python train.py --hidden_act="silu" --router_score="softmax" --positions="rope" --parallel_block=false --init_std_up=0.0458 --lr_mult_o=1.44 --beta2=0.98
Below are experts of layer 8 (counted from 0) of a mixture-of-experts language model. Rows are named router (the router's row for the expert), up (a neuron's input weights, with its number), down (a neuron's output weights, with its number) and show model dimensions 0-159. Each number is 128 + 32 x the weight over its row's rms, rounded and kept within 0 to 255. Numbers have three digits each.
After each expert's rows: a language model's description of what the expert responds to; "comes after" lists some tokens at least twice as common just before its tokens as in all text. This comes from a sample of Wikipedia text that the model never trained on. Tokens count by the router's weight.

# expert 21
router:135070112158124133189103106146126171092099128148114110113145090120100114114114102187093127103145132103125167140131141133127101155127132168152087135121109126167132114114160155100118122124129150108172155159166126112169165179121065097132059195027135143137093125142113109080174145131119131116084112095127171130116102134118062124144163150117195092167120074106176104124239087082085126087107163163095117041126148178157113177140161082169157170157147170093113167104094155102101150122112096
up3:069136071169136108140067147159087131116105119165131106131089153117116098080189136171148157108132137141167081143092092174167125106106132136160153121114170081120153123073123148110125111173158090099157098155193152069191179100175112113121104189124133082086114083122122132146100143123155097131119140198090182122194144133099085135146208129102117101125135089093149172107168160120129158158115117122157133152080196127127136111131156173137177178116130158135081174103122161132234137139126126
down3:127116059151118110108102126117180180078109113122154140143136101195153197135069116100143111123187133120080095129090136159177081101125159118198133054181149106126117090095154132136154115175122141103129140126143113116121095104210210113148223114155101089179136157138129140143188218136105122151157173125125173106155079127134174108081145151163129092153144102072122138148131127101096060160131160170148106096182145144142152152092137128152154155108150113088154125110111108137106100108104134
up4:108088122133151149160105150100149139106093099163096113176132144115113121107093090163109104058123148100146130124181142095109107097143146108065075204174089186119136159088123109146149164117157152195172139173086103122145188092152116132088127141140147163143200105172162154141131122119190108148148130075128194132118160190107122129176168164122136099120141143132173133167149089103146183118126170105125148133143117102103155160100107175130108128145117042155166223139070118191138105112085099
down4:104078171110182126140198158067126108194086114099126095137114163102116193124142177075112126124134057140124164127115121130153131129093167081115153156093109103141152160104165147135117147125127095138114113153119059107146136053094089105176150126113181123128108063111096132109137137100140089144169129175107026069144171102137123136103150144106145131152094120095206154096178152156158096144142102151109121167134169107112166170113144140179066154087094105120166153087134159127120205114165112
up5:129125089119180137156150064129114144124170117084078100082096117098167092084139060108113058087128122098159151152075130085078113152144094153132146055097186079190125092096155094132101113120148121159170134123160166087094135129154104141126167143062106112139119113118136164108152117144109168076009131121065100088117174187121159127069141110134130106137088130118168146161185111106160153109132094144080126141049113109119152102117158132124143141096116084105141147140147115095145097135182143
down5:104144167181202113060097152209149100143077102060121138129122120072149147129087111130108191116092118106123175153127151106105159090157101163190145127155140132077151170057135168136126127142143134177179098136103169174064119164143151108098159093139112096126118140063139106163109109100104134151149126115117163111120203116124110118138113127127142098079171131136205117074118078104088142095093088158099146123103116109163119169113205104134134152137082137153135173094128088123189104142178118
up6:145115153134112184182123095175118084182142129164133085118106152180138123087201143124110176144165099104169083138153149108093129152082195194098121135084117100167164129132128183133168119103132129110117149147106076183165177115132119113118075138131114133146165114162130087131148137163142097128173087209140202115129136161103152118119146126107144088108197070096153146129178130103141088104094136127112141030104119142104101173066150137160094125120132217150173101143136110102166143168124117
down6:068122135136116131120118107126165118134091100103141148142146180138129174134106110166072136122137088145125145106106113145151096150118076109151112143166176170150088078126085129113108119119102139075122105116166106153070103131056096196120105166119129134127166120138111180182128124154108133085129213136124122125094132076115138123081048116130126161201111139134064134129113121111127149124135151131166103066206129147030161097171122165045168144143136154128132136072142034133077119106147151
up7:040108101153122095139093122130086123037150133125140144120151060152141127098101084133155150097109177084123130130127164120141081166233161140129109110148123087105187130156109109166146136103101096165181084148134106123086130105144086139085120110079142129126157053145105117171138100124093142114120175150071116095104112181159055100135147087095142151168129186133088121127153148063130109119196096118123136178131171105116140126053127086131140106139131169095120069104129121115125175111187139
down7:131158168201120104091155139155072161123093115132128111108132178184128085148122157140137116161098097120099137167128128122131119041125131131203076143134187106131110096099137158081095150130108163156142148134116152130135117124086134160190144171120138206097173138165178116144113148121112180118076109132216080069117142211192157121154109129158122106107112198148108155149109121060064136132102120098088145127121132091185126128147148100120160062128083140155149161103158145121187106132123099
up8:142098146117082109168170134173116119169178155090207122106117087171136065173110105101161130121142113116066108102055141111115101174100197118107132091088131125149137110124106144117108122164100137124135123119140155171149205207136085131099092095109093123118079130071118130095141105107171143106197079158118116118080148136140138111140101118120136109217091135136101134096093142084088154129115133161117109114145123124105190115121162072160145104124088201173120066145103150094089063137072105
down8:157111112107164091100065091123127134098144152121130121122147079144116099124069176146123120131125100097145122148138127057144150124138063140162099125120158135124092085127191146130108139131088132138159165167096155158108107160082118099118045111116062152082184186087148109143095116154139114220080139162106149085091098141158122087104130139220157119160140096134170197156121147098108125180124166106130162153181142106069126102167065165128130097165157113144151136135166200063133130155130136
Description: Word endings and heading words in section titles and tables, such as alum-ni before ==, Source-s, Career, Personal, History, and sentence-opening It.
comes after: ".", "er", "or", "ar", "See", "ur"

# expert 14
router:130100137115118212118137095123103110096076137124045155120089113124132163156087101128129237150173061115118142139104099125149117137135158097143109105121049139149102173136126096139138112127184123099116145067112080105143144150147081095167111042111116160153118114153102094079127214126072155132114123113097115093114138170168109129163143143098118077164132109092168108085132088127157128162143205106119158172135103059084141156159174133134146188109124148095161127146153116156084137152116166
up8:145110115089131163095153081115119117123101164114091111107091157138100110102138075132129165136151123136087170092115096061056102171078135195147084134181089148074117066098133146079142155126161111066081138131153123075083106104105147162179123099149172129144128166097163111061122165096103124130148077200138159146098151179085086056182115172164164116105123145106061110095139094130210144130116121122137161144125082125200109142119174130110104143121086129124130111151118120184131140134155125
down8:088089171138123088137176240112151109172144145143125094105110131129120131158114086145103179075108081097139139130156150096138121178151157089100162078143151117109098152044139122093157184139134146147039100128123180206086160170155128117146175155128183139133141156157134100122129090122173157132114123099143173176128125090142078110152119154127194174122129160136116120132126130108126064110133122087148115150097097149134128116108115094160189168180143105076190151126078136083119164187136100
up9:140081174126062079134135149142080178167161137109108123068089136149098185111120147051082170168105207172121161156066092117132144132085096121103074146109143098110162114209130122105085155085166125112118102131165143122074109117157137200143137108118066130125112178112152093146167154134091202155086089133118137110096166112146153158092098110148090128127138081122171107074149128125113148155127141131174132110133201060137144083130113145132145084142141151129179158140155137152140192103120147
down9:162164181159180140140134104125124154125193091151121093118079096186118101133135215066097106111095214099158158161120144136117081139100206176095127129130121171061136113071095134135181108132088126138155115122089082115131130134144120122068102082107130161093090146135123073136087139126096140159163213158156178137117172132115165143115134141148117131114162177167131079064132118127157120104175085134143156119178116176149094085105182159171125090159148089120126100118133138111084151152149159
up10:192110173126093168146142113112124113081197114166058101098124089163139138148134080137164168135102089157141172141168103127085134089154102088078091088088098173164118130189113089136152127150148149140107094124154162169102149099144145131130124062138087158096122166116109081127049114158086133131110149112159154072116067177124182164131119133108078104145104093134167137078083126151087117104131141174102089089173146124095104087165098103153134112076071159050164172160125119099149085114110128
down10:138168160188099163101110113096095105170203122190094173122149161129110118117095130139198159071166142078085101175106120107121091148096110126162139091127111100142070171103145087124126129158111122104124092174161084086076080162148139153111150123158146116135122107097088123160158153140164101085139123134123111182188133132148084094125154131215137117135195145130123139103157104138201070176147133163127122102142108183134188129080133078207153122174095154163135146163097090088142105135148132
up11:114136161110119162142166176122158164085096179127092138164121166194109149131111161162141143150097120110080194156130140098123123174092098117102110102104128102132156186131160116107104116134142141157158098108131124096138073170173097128144091037050136105084108170162074167098111173174131163180192105136124055095129109240135137166144100176194126105154104126099118087133135141094159159085152166107144091122125096093163161146095129125161115171122141107114114107115155106152164148137102181
down11:110157114082157102119143112159101116096174162119125119142102152115165167074074092106158161114131091046100101068170162152081134150111114136123096135174074127147154078064135159072130096145110119144153113128159148146187148184117125139130129085112145054122130126123118118140166173141118139102109177171126186124076111199143127132119141128108130131105160117136125092138157064100080071051087163100109059187137108088111120147130091151127154186136092172145141117117089097088140112163211114
up12:097118131126174143105132221080078121116110111087102103152088081133179126105105127130137164115128063153177157151109195118167144103105147101076115144096079086118156177112122163116118142188166143099118208085065118156111080155123117092153113117075159124140138154085161152066149138117096188100149157145132131132108110143104121114167103085150098206169088146133154159097099158124145091181145128104156191146122068132108109155111098119055171163110172159098145115126148137156164116164164109
down12:142069175092124093095128168102125120141147135113192166087137158092163195095091118121098117087188121160098153153106077098157086113155073112168132090088122121098166088160146199147129137168141158116114181115112140114149126059095090150110092169112139094100173156103183105152183137145054103120149076123099122145126128081149168147176150131058197164129150117134196202134133157137123091159148120098084124111156134118131201140143131128127134107131149125098151129113103151121174170148195134
up13:112111165137095076149112087167190076144101177150134108153125119164107183112125154129124121205156126183198118122149149107118171117082180176100099113127198173138081156118126123098128156076131067131153068092115161181177108124142099122104080155153103090167155105163136105117129197115142131153090102134131084138186105162140192120149138121120162119091169117103145207116118162078152076130138199103143124144129122134126082157109143077081125132144137163104091162095110164140125079126076102
down13:112152093168079105164104138088136133124164081112113078137131138124080147164132141147157130112106111103117056089134140156126113169212079084159127155179164080134090114101200119144145075119098141109205180123053102114185116074114145106163066197126113120086099162149152133113123156121143174020124086116118117128093119081119141106138119132130150153116186148138120106133126135155113144086154160104183129135190131153166115164128132173183107150109096133130138137154151076190105126115166140
Description: Number tokens in dates, tables, statistics and large figures, like 19, 000, 55, plus digit groups after commas and number words such as one, third.
comes after: " |", ",", " 19", ".", " (", ":"

# expert 41
router:155090148098151103056124154140114092097094082157076120093150173185137171147109095138140114101153086124161213157133115135168115095118115154062144163136116078145085166150129087137122103124135133091108107077092150170113166127141131126169168125150144165125126115106057100135148158150142134166110134081117116129119058157200103145144156181108131090108145113086060111142179124102079176124157156152071195102139114141161115139177125124059119135095159126106161141110070145199143189156086118
up6:092120078145122138050127139138146143159112167107096131158127084160169119129119169064090116082156144105157107047112099138078130097135125108151101141124115117094166097144072109119179118136130132127096107119125106125127067108142095180097144152158115106146231076117140152106115111143148141132173168085192131151151129201064097097230101146137110113151118112110139115153105167075071119140140109165103109149096174109148135103097116147146130187095133097139108193111123223124102086149109147
down6:141133131069097166173120119109109130113126138128134160136089152180133156133146129116204085129161066119123080141120149113136135168162135095160106078148190131132180119102156128097112205110106120156118112204156196097099127144129109123110141043111059121119130108186115112137173120167121137113127115100147149110160129110151115098087168152181179120105132173133178131114145086177177115178165137126086124193091119103065139093110158162128109107104134099099044144130144154137081146070133213
up7:133089112182092194097122107123097119067114121106136081188093090137144148169153131103084157045123133139130122106130149107098155124061125087082099105146100127125151115155099146118132121157115073183121132186126165153161175126087159094103070103184130182100166076086173132104115088094123107137137103103159138086131130117130095193189146112139086141111121095131117209126073180088063151114128155142101121102106174194146155107178103114136144127126207150153095116138116112084170151129107131
down7:123211152116076142132130172104183112107196168080128105129122102104120185123139109106173132132120110084132176121114139113164153117124086095084125157122160134100168147139126135151128158073157141097147096092102094129148124131052145129167135163114171075116149109077091131085155085142106166118113123123201074168112114110101142191153130114144125109147186107072126215110108138136166054171121143120099097188110125110117153103121177109175158183118100043182140121133064142152116111095105118
up8:071051051134146118091143148088141139108101159134115122127133098157131134151113159088127148161165117137142162127098096103132141173103167114140069100165118101174120097130066151144128109154113119119133125121121113104084152142159181131136204067114099115151099103129135102159123180142079103079116125142074144132100137136148173154091080143065142150059151113188149170138102107088115157100080102067122132203104118099128162150182230163168164075131170113134184182153081121127123115123117146
down8:111123198146126130141130149143133134077091145148072169091128137120135113157142140086129145109131084164121099105092108160065145148140141102156134100075127160135105141123065167172137089131135111139095166169124139101132087150140086129196109065130139158126158134080168146149129135168126100169161088184098132098046163185130100171167107158078031162111088135138130126159076105121157198098103116109088163057152180086117143147156096133090076083128114110104126175143104176086117158143176119
up9:130085113081095095108171125099126145158076088117111155104120113133128130107102124147125070109145085182095149140103116159169087143143160103080143150113100117112114162167181167120088087162108122088185087125113181141083161120138102103154138137151157176131149087114062121172090144196127106103134068154141194173152112149121112108113059060105154138144158094136135076145141073151102105163146167160108173104144124159126116116163151125167099116074183062045143094125123155152094104127048096
down9:157070107099162089134124124063119122154118096147132118092161157086129080062114175099120115114121125145080137197113090094097107120100116087149204126152067129140087136106097084117103154095085124113135144148139131091128057130126113129149112122108193136106135118093144106134106118142157163110099137110128160139151117124123166144124184148083131124068130047094120164126123142115187154072066128141219046107172156171088199126118175088100084205109162121143127140111130157145130102153157110
up10:160071102144130138095079152058104157141163170146109145085115131151111120122155146112187127122190149113155135149123102094114087140067121140156149144091088139142107134078113093122111068113163147126103078117154167138174115131218152098144147131105144123103144156115161059103097194140128142108142106096117109094168172100131140158085105094103120066106152059099108168138129161129155083103150123162110158137124167086109101116184122069088207153192122124134166125126136209149179124186078162
down10:148149130116105166130167156174076134195163082163168136082128107141139111135131158123103100129136137113114135124090121142118129159067205184134177124138123135126130122116153104137126116082168127169163118113121055086096167088123049165134131151147110173078148149176114111122136158078095127056152125095091133134135138110098132164162085133150083128139165142129133090123173083143169109126102034115184078110153069121135172169084151138184081115110122174084115138121131153148141078059136048
up11:135116136110098108166093107116106131115081127147105099089111127112074131120131095145130161118157096096137114141141188128161115163153138120076160095212167106106094151080133126143082166125138128137106155079101075100080126135173131101169101093137123133129111206100152127123207086096129186145059174146168139087139071122148194124150131115152095065087089102168131125142105140162136160096067156082137121157075162137120106098088143116115114182069044141055108112119103110107082086163135112
down11:098111135220173107147094055111173163167102121095137135086146120150139094111160153143134175108100147134151105153196122127123127136118121164152162112141134109183195079119096135121126188082154134119170150118123133078129072089150163192098122119144120141079102197126134140122131189228145146151126132136146099101156178116153111153097107144100115181124086114162118119091093161113176110129172106124142149092171126079133084164143174133164111093202161159149115091129174084058138114145168140
Description: Word-final or inner pieces such as ne in Duquesne, Dufresne, per in Angiosperms, ex in heterosexual; also and, or, including, and table pipes.
comes after: "s", "ro", "es", " dis", "o", " con"

# expert 7
router:107130112164159144071098170120179174074114112127104167147126142154187187068107063123090189102104158100177070091095114093155100146118117091074083054113121150127092105087115141124160160181163116122179133088129084101135139110111094117123142149123095148102065135148116119106144153127123147156092072136087094177129118166134139109169167133099040062122086056092103134068133110110102160115172147151138123135141150153130108150170115117123148139138196128124130094145135120141161166129110210
up18:108104147100124115091093128121095116142141133144148153142132136166121093113143110085136155162173096124182189150141101059162121129102145170115103133116145140107114127099117162098153144093156139129130224142157120144095123175158114128056110077145130183164238093128118089092156157103106083112096102058120160142124114123106132087148110148107116165130119146093100091097169127117133063125203092207135102102101151113098052079032106114131100174146118062112120125104126139134121071140147127
down18:091112190101113130114147073115133160184116178144080109145104124130162090126189110141172136086082151094143180126097114169111151083098115211121123124079174091182144143140122134150083108092102098115192112128115141181117136129126168150106145142103089098126068145145138103116114097153149117123102113121131099086210183133114119151159168123105071138137132127114120166189186125142129110092056114057080143084108135137100118158092135109092094183101098131053095097152096135169086072111097147
up19:129128169171114118089108073138146147187091111124143127117097137173123067035078135154034162088201164165166122152137192086117132105024147118151077115126117110130142141118174113133129127087121118156108146126125119106129144104123130096076099126151137152120093108105197167114144175137172140140168168138144127129144126180161173126106106109104091187153132082117168097151131077183131142130159157060133093073139187106140147111099125081166163081119172125135129129127119105103181157125130085
down19:154119157162112177127134065128141151097119097153141149153091126111082155099167188130078144115183123113109062149137126100176096066055134103120127091118203120039131145186096147131135141116141155140124089162097151108162123133117192151067090127172119146175093152127120096167148144117133122135140102116129109126189160058108135139125132151227120119149119176114121106171088091153115095158166131108051153119096096080124143142145118165116167098109131094177144113069141095141109153069177125
up20:167142135121131131099087184142112083077103092097143167160078093190116208099134139151106130101133139212177088149179152113170138161116086134099137092080098126121116096109094161121105123162094158105144176123146118187165157099103119152112165161108129073086089112126133107100100167122104115190165134044095132084126149145071185125099097123164120052072123109154136100103123124127122186042131111147091106123148154127158174111134076080162104151153133129099157148108105130154159101165132149
down20:139195100148158176154086172100109126121144168090105127096165142176122116061177098052128151149152073081137137114164147128110123173126133163081102180123112134112150052098147096149136122073110115141123081078099107131110106117097116117053129113178179148078133164127182136152176145198123177103115104150123079106161094133091135104106142095121129098108165140106190165120187109099168127113138093149109092082104138141134096127107074139110119167104067185144118156116120162087162192138132181
up21:132200139138117120003171145126133161167126156100130095128136153170167150162108164134155187134147113082139077120109151079132094138146153142116141136125116186118034110085099112125129131145138162100135181124113147160136130128120177134139086091161095064123110143142160139087135089141085111156102068132174113139146158126144166108136094201139067095165113129110175042074133143120160129127119081092122138127119075086166117107118101196061152121132124098121141132124147115195142091179109145
down21:064121111159174110152099128101148141145147073142119145064107139127086103084125091153210091130062093134148142117142167119132147153157133166107118162158129146163150109104143092159150116150184097129134117112121112154119098132137117094067149200147158135177143073121122078086064110053145112131085067118136154148192117116181134134123136121142121160112090107148158146096154087109113077105146119061070083123060130127154149094152051178107122175107099196125126144167172115096129183133145154
up22:132126074094168130070111095092132183139094154120070141085183148110144158131164093137206149066161170182130185061101144076101122140164175099161103158116176141127130071126088082133098168159095069085131132118130133090176137149120117104157137193146124181036177129126049127141118102135156136135123151133091137165124108115118136075156115109130126114131051082155152120116094154132117091149154123095109110095115126088148124159206144142105203159129123152112138137162120106126147126102113104
down22:114092174120172136081152178104127141135124150150097132119141170132068151088140189109143122101105070106067124140136090120138094165160162066141091151205132112086104102107121124084079163132156097094108140224094143140128147120146076070117125083165156108138138141202141172105158116148124091135162177182176137122119082143079124174090149101168132149181127069188123141175143135133158132147070141153094101146157138162095087101152162146121138144179077106092106108112109115093077086136146110
up23:158131116086155088136099127125127088130155114172066100114084134165174095118122166161191117131022134119180156083134087080165154121123143131145095057124134080112155167138061185073116147158149115128154131131124119161118109118155119089134107152111172134115123129086140179155152140138092133109175125139138114144096163133094083127117120169096156166107058066117112135104194111171139132135170175144136119127173186142114097140146085041108095164086102152150108111180200091128102074154130139
down23:123146159115169130116156139176127108086113132141137146125154136136122113123174128076115111085078138154119152135176070121092071180155094067148118149136126157139066127155179153122195124117146174099164143124150122120203131129132101102142176143135073106149149175138156162117164120114097105087104164113129125103125152099120099142123123179130184164164183118141109084122107154176125182089109181106114101076119126131112121200098141112177102125154062129152045187106110113147067069226136175
Description: Word-piece fragments in the middle of ordinary words, such as li-ter-ary, N-um-ber, term-inal, val-u-ed, plus words like public and order.
comes after: " a", " ", " N", " U", " A", " 4"

# expert 58
router:125126162135137152092091140145130137175173162083123077123147073144170162159075119122111207136128101116115121099100123136127105101101137085079159156118102108138053140125129077126127217098138171130151093163180107134151124117146053127176123105149091139102146104078170091119164134136101151186117078102059122128111153161143130095143155205108116174144118159134141122113164147149116186115154154108142141128110142131126033159176122143152146129058158126072122086214123157184163106104104125
up15:140136151107184053173168163198064130110135136097095082123135132123107162134073156093177179110151132110124125164066100094138179132187136151134145183128115111114122123132142117084064162138119120092081084149170140189108117126126104118125122104064116123123170148098144103163093121117117153111088160106155097144161108151153130050142143185111104055088142123080106099167061116142141200104171145114157140189142151071127131056101165169100140145099146105148108125108124157154108145166175114
down15:189149132102156147118170115175143099111157076157120140082079145145086117109133135144193098129087117080100207080083165188154134164137170214116117137126148092084110117126146158106078113168129142119170128074122100186125130114138125188065191118153121147157131185091096131120151123106097105085131117126115084146126092128109104171172139086211062090082195160107105147159083112150151116131210117130133145142108106110121136156126164142140132110087096134128141145129126088130183076130166127
up16:116101175133101159138131082157145147128165144132157047118123133101171113195129103088128150140168098139174164171100100179138163165207154170107105162088090151137119147179090120107107136123120108152187146082161119089122138093110110153093127115157072103106143087119151147111106172115100178131131121127119138078102115127204142130109131141114134146143136165143092088116179070069126164099161096118146160143097104076196125155104185143121136140099056164119086068168155200169122079149127069
down16:099098107123156146169204161121130091099148071088126097162143146108125099083104095127157075163134087148082167128140160117135128178124082121150133157167087165060162103105174122157160129108123165125176117144128159129137176148148122157168137150086079204085141147087120106112128164084139153153176152045180160087165129148116154138116102072147160170110155182073116165085165141135128071123144140146161104148116123136101218086131117135156149114143115122184130165101133051152155122189136137
up17:129158062141091147135123120141035166130087186167097104132118083188166104101089115190082121079198123140125149136120128164105067167130164208148133152106079142119095115141153059154090155094103130105151159122126092071165111161118153131128146132129101063088158085117159162123149127090070162163134153143111141095106107105096163124139123108053113109102158106166140124108123123083100134129164126093109178156113103122118081125119100102062122144128158190115119179152067138106059095128112128
down17:120055102158192144151170136130107134148146112134119185088105146116112142161127118108127132053110092155118133145133174191021132176180087134109109093137122137117184121160142174122185183144171137117135126112131130093131099054122142118103093032158123093174144142145113105154160109124199128099122148166125148151093113094091111114139155096100045083141140159138139085116069162174068133122121138129067106109102124183136124141122144138120127141216112137128127117163080147135134130184106124
up18:217117074119126134094143142138114189104102165086126116144175094071156125146103099192140123057149137087133125151109075169145133153178164127113151152153133144111127133111041088079075148082106107135099129140149126110144146083140140116179107108107100162128177152131107113109111115139189121143173166129074088102116166162155083078143175083177148078134130120112108138088130141115126165042117118113132099154158157104124076106138116199102191127175120147173141108152151130164158167143189081
down18:125128098123156141111088097193158095139137138180156148096078179137144091144122105138141082067129158112144136067088068150116097120173114148125052154148188097098125148145108154094100107118195136132140129113134159169122168067097124139087111085120167114195090141133134158122082135106079154177130118121143141161192092123032126155142142056161125130147200092103168142198133159094141119136107129195088113077115086083122158122120136132138130132158145118175060146103136103084133132139108136
up19:133080144136120172120140099084185147109146031085187101144105088138156155107147142125092068077115117165108155150167181126157143153128130118093134174122127131159173130144127132163151140115093166149111086171170155187072084141101121093152139104118126144122134099076137109166165150067118122117156142134162121087160138149172114115102126132137110155243129187158155157141083113102110098066131187166136121118074142176091116142182120130122138113141160176069105056178087138151132152103110095
down19:055135156152162069134104097142135127058089106097131159117157135129141068170145116063145124091125188103080121181134087143140128148136105105167163120106109057135135100141152226102112075114166068139059127148096110136098121146204136134153087122113187082159111141100167162079181149133146094100090149125093132201142142108200158123136072132134139149135137114118136138121117127141171130095165126176129121154142170079151154158122101114111172078140131106143110100124131153089125155115126217
up20:088140154077143085073110085107107166180173099138124128121096050160129104158170097133091150053157093141099148124149125110090142175086134159156102128072131145198125079151143167126112137138117145113085129098147089112086127155152142125109155139119049115121210180105187084133223162164132090169115082091132106159126075165135175145103112143089132156151145152126180092147135075153109093139105181155173128153084145099107156118167143127135146062084114144113108120186124132120106136130125112
down20:115087117063139111044122134160123184101112065122142135139099224099064150141134120117115169049126126167124153153111141162118131098118168133127156135165122083102126130138089177159163156139115123124114181163160037133118130150107120179165140146147116150057132168138120134148163114150147125141125167100113116210124179067098201094129130176088109155182143129191108121075088113087144115129156102131131103137128081095107134142132181089155139096135077071098099144127145107126138151078145139
Description: Prepositions and particles after verbs or nouns, such as over, with, between, during, after, up, often in sports results.
comes after: " in", " to", ",", "ed", " g", "or"

# expert 5
router:142161138102156171116073118118103157087138168156097059141145176156164079100100135116122103096126111141137169143082046124141130112092189133124171078112133128135077144131143152183124143111155169083132113100128120140182135109187128107118122075096092159141134102106179073125198188170101113126079142140172136105116123127099105129163168172129155113141102101093115075074157155154160097087106140102154141072123121124082094133168172123109173100084191190138127128120094186114209154093100096
up2:079125147128156080140124137146085090144090127156151065174145118134104151128133124169108102127109133105107097090155164111125116089110154141135094098156124086097091138120141165125095131184189157073124126141146162122123087158117137137129158142181106188077109110128148182097175107136094146155054169140164094157146080145073088167122162098173090154208082066148166104168075115143064095153116143137121109135087093140128098120123060111168116127072123111192114114155061152189098138073168115
down2:126124126064100138156165085169128145125092104148157125099146175141131077139159106207128108149126125091120127172096127119122096110110091111174123061098155104167184121094115163142133062127168165151112108130125139115177120133137186085151168077096143115120100047105133183112125122128023162129104031094140136061163183114104115095062112111151121092154150138107137143128067105145088113114155178115080124162115092135142110103093095055127131096123151170146155187139117140138139141122160135
up3:106131134129175099097171101160101129071111122163152100105134136130133145132107159181094086133184159113136123137128110174062171133128207104125089058102116126149037120145100154090124112162139132182055114092111135129109178144183152137141050123137082118095150158113152175127145132175139095084173154093148142130085104143138121125098084128155223091151120143158057111100096110129084165114069154155126110137159106123067092175176108094091159124128125123118155134121128156115110187134188133
down3:052122152156150162142138142169140159164120110118151196095140068127052143117155153128100168151092135114171150092103189129170112087137100118121179129103135169160139103146147177145059135161135132106091140182116167127103098115112085131119161152124158131091131160138127118136136134167163148135143114127111127178041131168139148137207112085139115039031140112121171094154118060131113113104135054156145095094156136177124107122153126112115163090089096070106168138156150140148104114116192143
up4:107147142160152178051071099121184118077148152109107115178118141152171111163119186115047129135136117130147126119096090190123109045088145105108116174092076132127102122169109084141153149064157152108156162166098086111145053079125138147116105155147138125110139129163121143061142108098118096190130133117140128177115098182139070128172115127161121096156154085151109121150147130178167169106110098070183119087136096132154170135074129115080091142135166115136113104160111201107170112168112125
down4:155159147165165140127097143154118088151153110151166112160174129142099086140095165099109088146131109103144131115127124090149180127116131108117109079178179158073134109108145072100053165094141145141113174078046100142120156118094103136078090126197163124125169175108123093171101111180163121097099098179204157139145121096088111132137109091094100113112189147113214120149163179078143110131108135139110140109074182186126160118118149141181146160124122084127190159108126081142190113141093117
up5:113161132094169115101100076143146149090121102183146052109131130082095141074161159159094138101106140105141121126116107104144124061104163169120089130121141155173147171128101084129145181149100135127115130094071074127073137142187082114091122117134129135112183125124124097144133133153113117095117144114160113156175128198194159106145129115152068076119111060050107121142123124063200077193069169109119079126116154157110097078137130076117190157106106096149139107113122126063099105115153144
down5:082144148154102122135088124105166093111124096081155087206123118137108154122150071191122165098200164123147117128140132117115144160121105141104109141067127143156131154122136147137158123119130148055112109154080136194091102102130177176144208146141103144098104128152153117113094096129210191144151135173170123060124107157111106104153124195152085159149168115189097120132155082103096067171157068142087130107177195143090123145092138095184109110101182122151152092088143139152143124108111127
up6:112134157122079083170143084169078100126172132100139114116105101123141104108077118143122126119073110079163149115082104113143103146131205194122163152088167122101098106078165132096073120107172097150131127112113148122161107161129181114157199145106122115134169084125175183053113122134147192111121078185104151108080139100145143091152101160151137108135154111151119088150109179140135098088110058131106094084085152083046137123173138128122182176156130149091086131105115118188197154138118122
down6:092171202058163092146174112101121136164135172171123101095097124150138124135081144124193064101088115126108138136121133102167070100125162067077110192072139157123164121098073139127112138169138092099117143120174097148126130182157147160111096220079131134143091092165164125141126133144088178148142105169065101094107123083129153138131123107144113116108109106131138171141121089072172115083159164081126156108156178110102135102080196114114086198105116108115129174159173147151113141164125124
up7:073118188153144140084105107140043103172132110108158144105154127176179184156184191073114132135120253098136101133111132109092145094133144177142066100102148155118119109120101136111104144143159133126150108149118083121134130085111136143149148079121120112137143139156117147131195148140127111165124123131173129170093176072146131159138163133113106116147117154112185104120149162061141107176163042168165139109094155131136176109115184166098127155123128146141126174138104165179117180100046124
down7:139113072155165117129085131152080109144084151118158070145135120083135147130147108065137085154139163110098194086107087063157156116133090173096196122100080113107125196102111079137160154209140143132122148140138140066137088132055119097126107205083120125166119093154130146124080121131126154128123128102201125114181129135162123115123146115095149083101118152131096132061157148107155173117173105160130083156057168084155132128068115165108138150135149120074149125132157179132163136195132134
Description: Short syllable pieces inside proper names and place names, often after P, T, S, such as Po-ra-kka, To-ra-tau, S-an Jose; also table line breaks.
comes after: " |", " P", " T", " Pa", " Po", " G"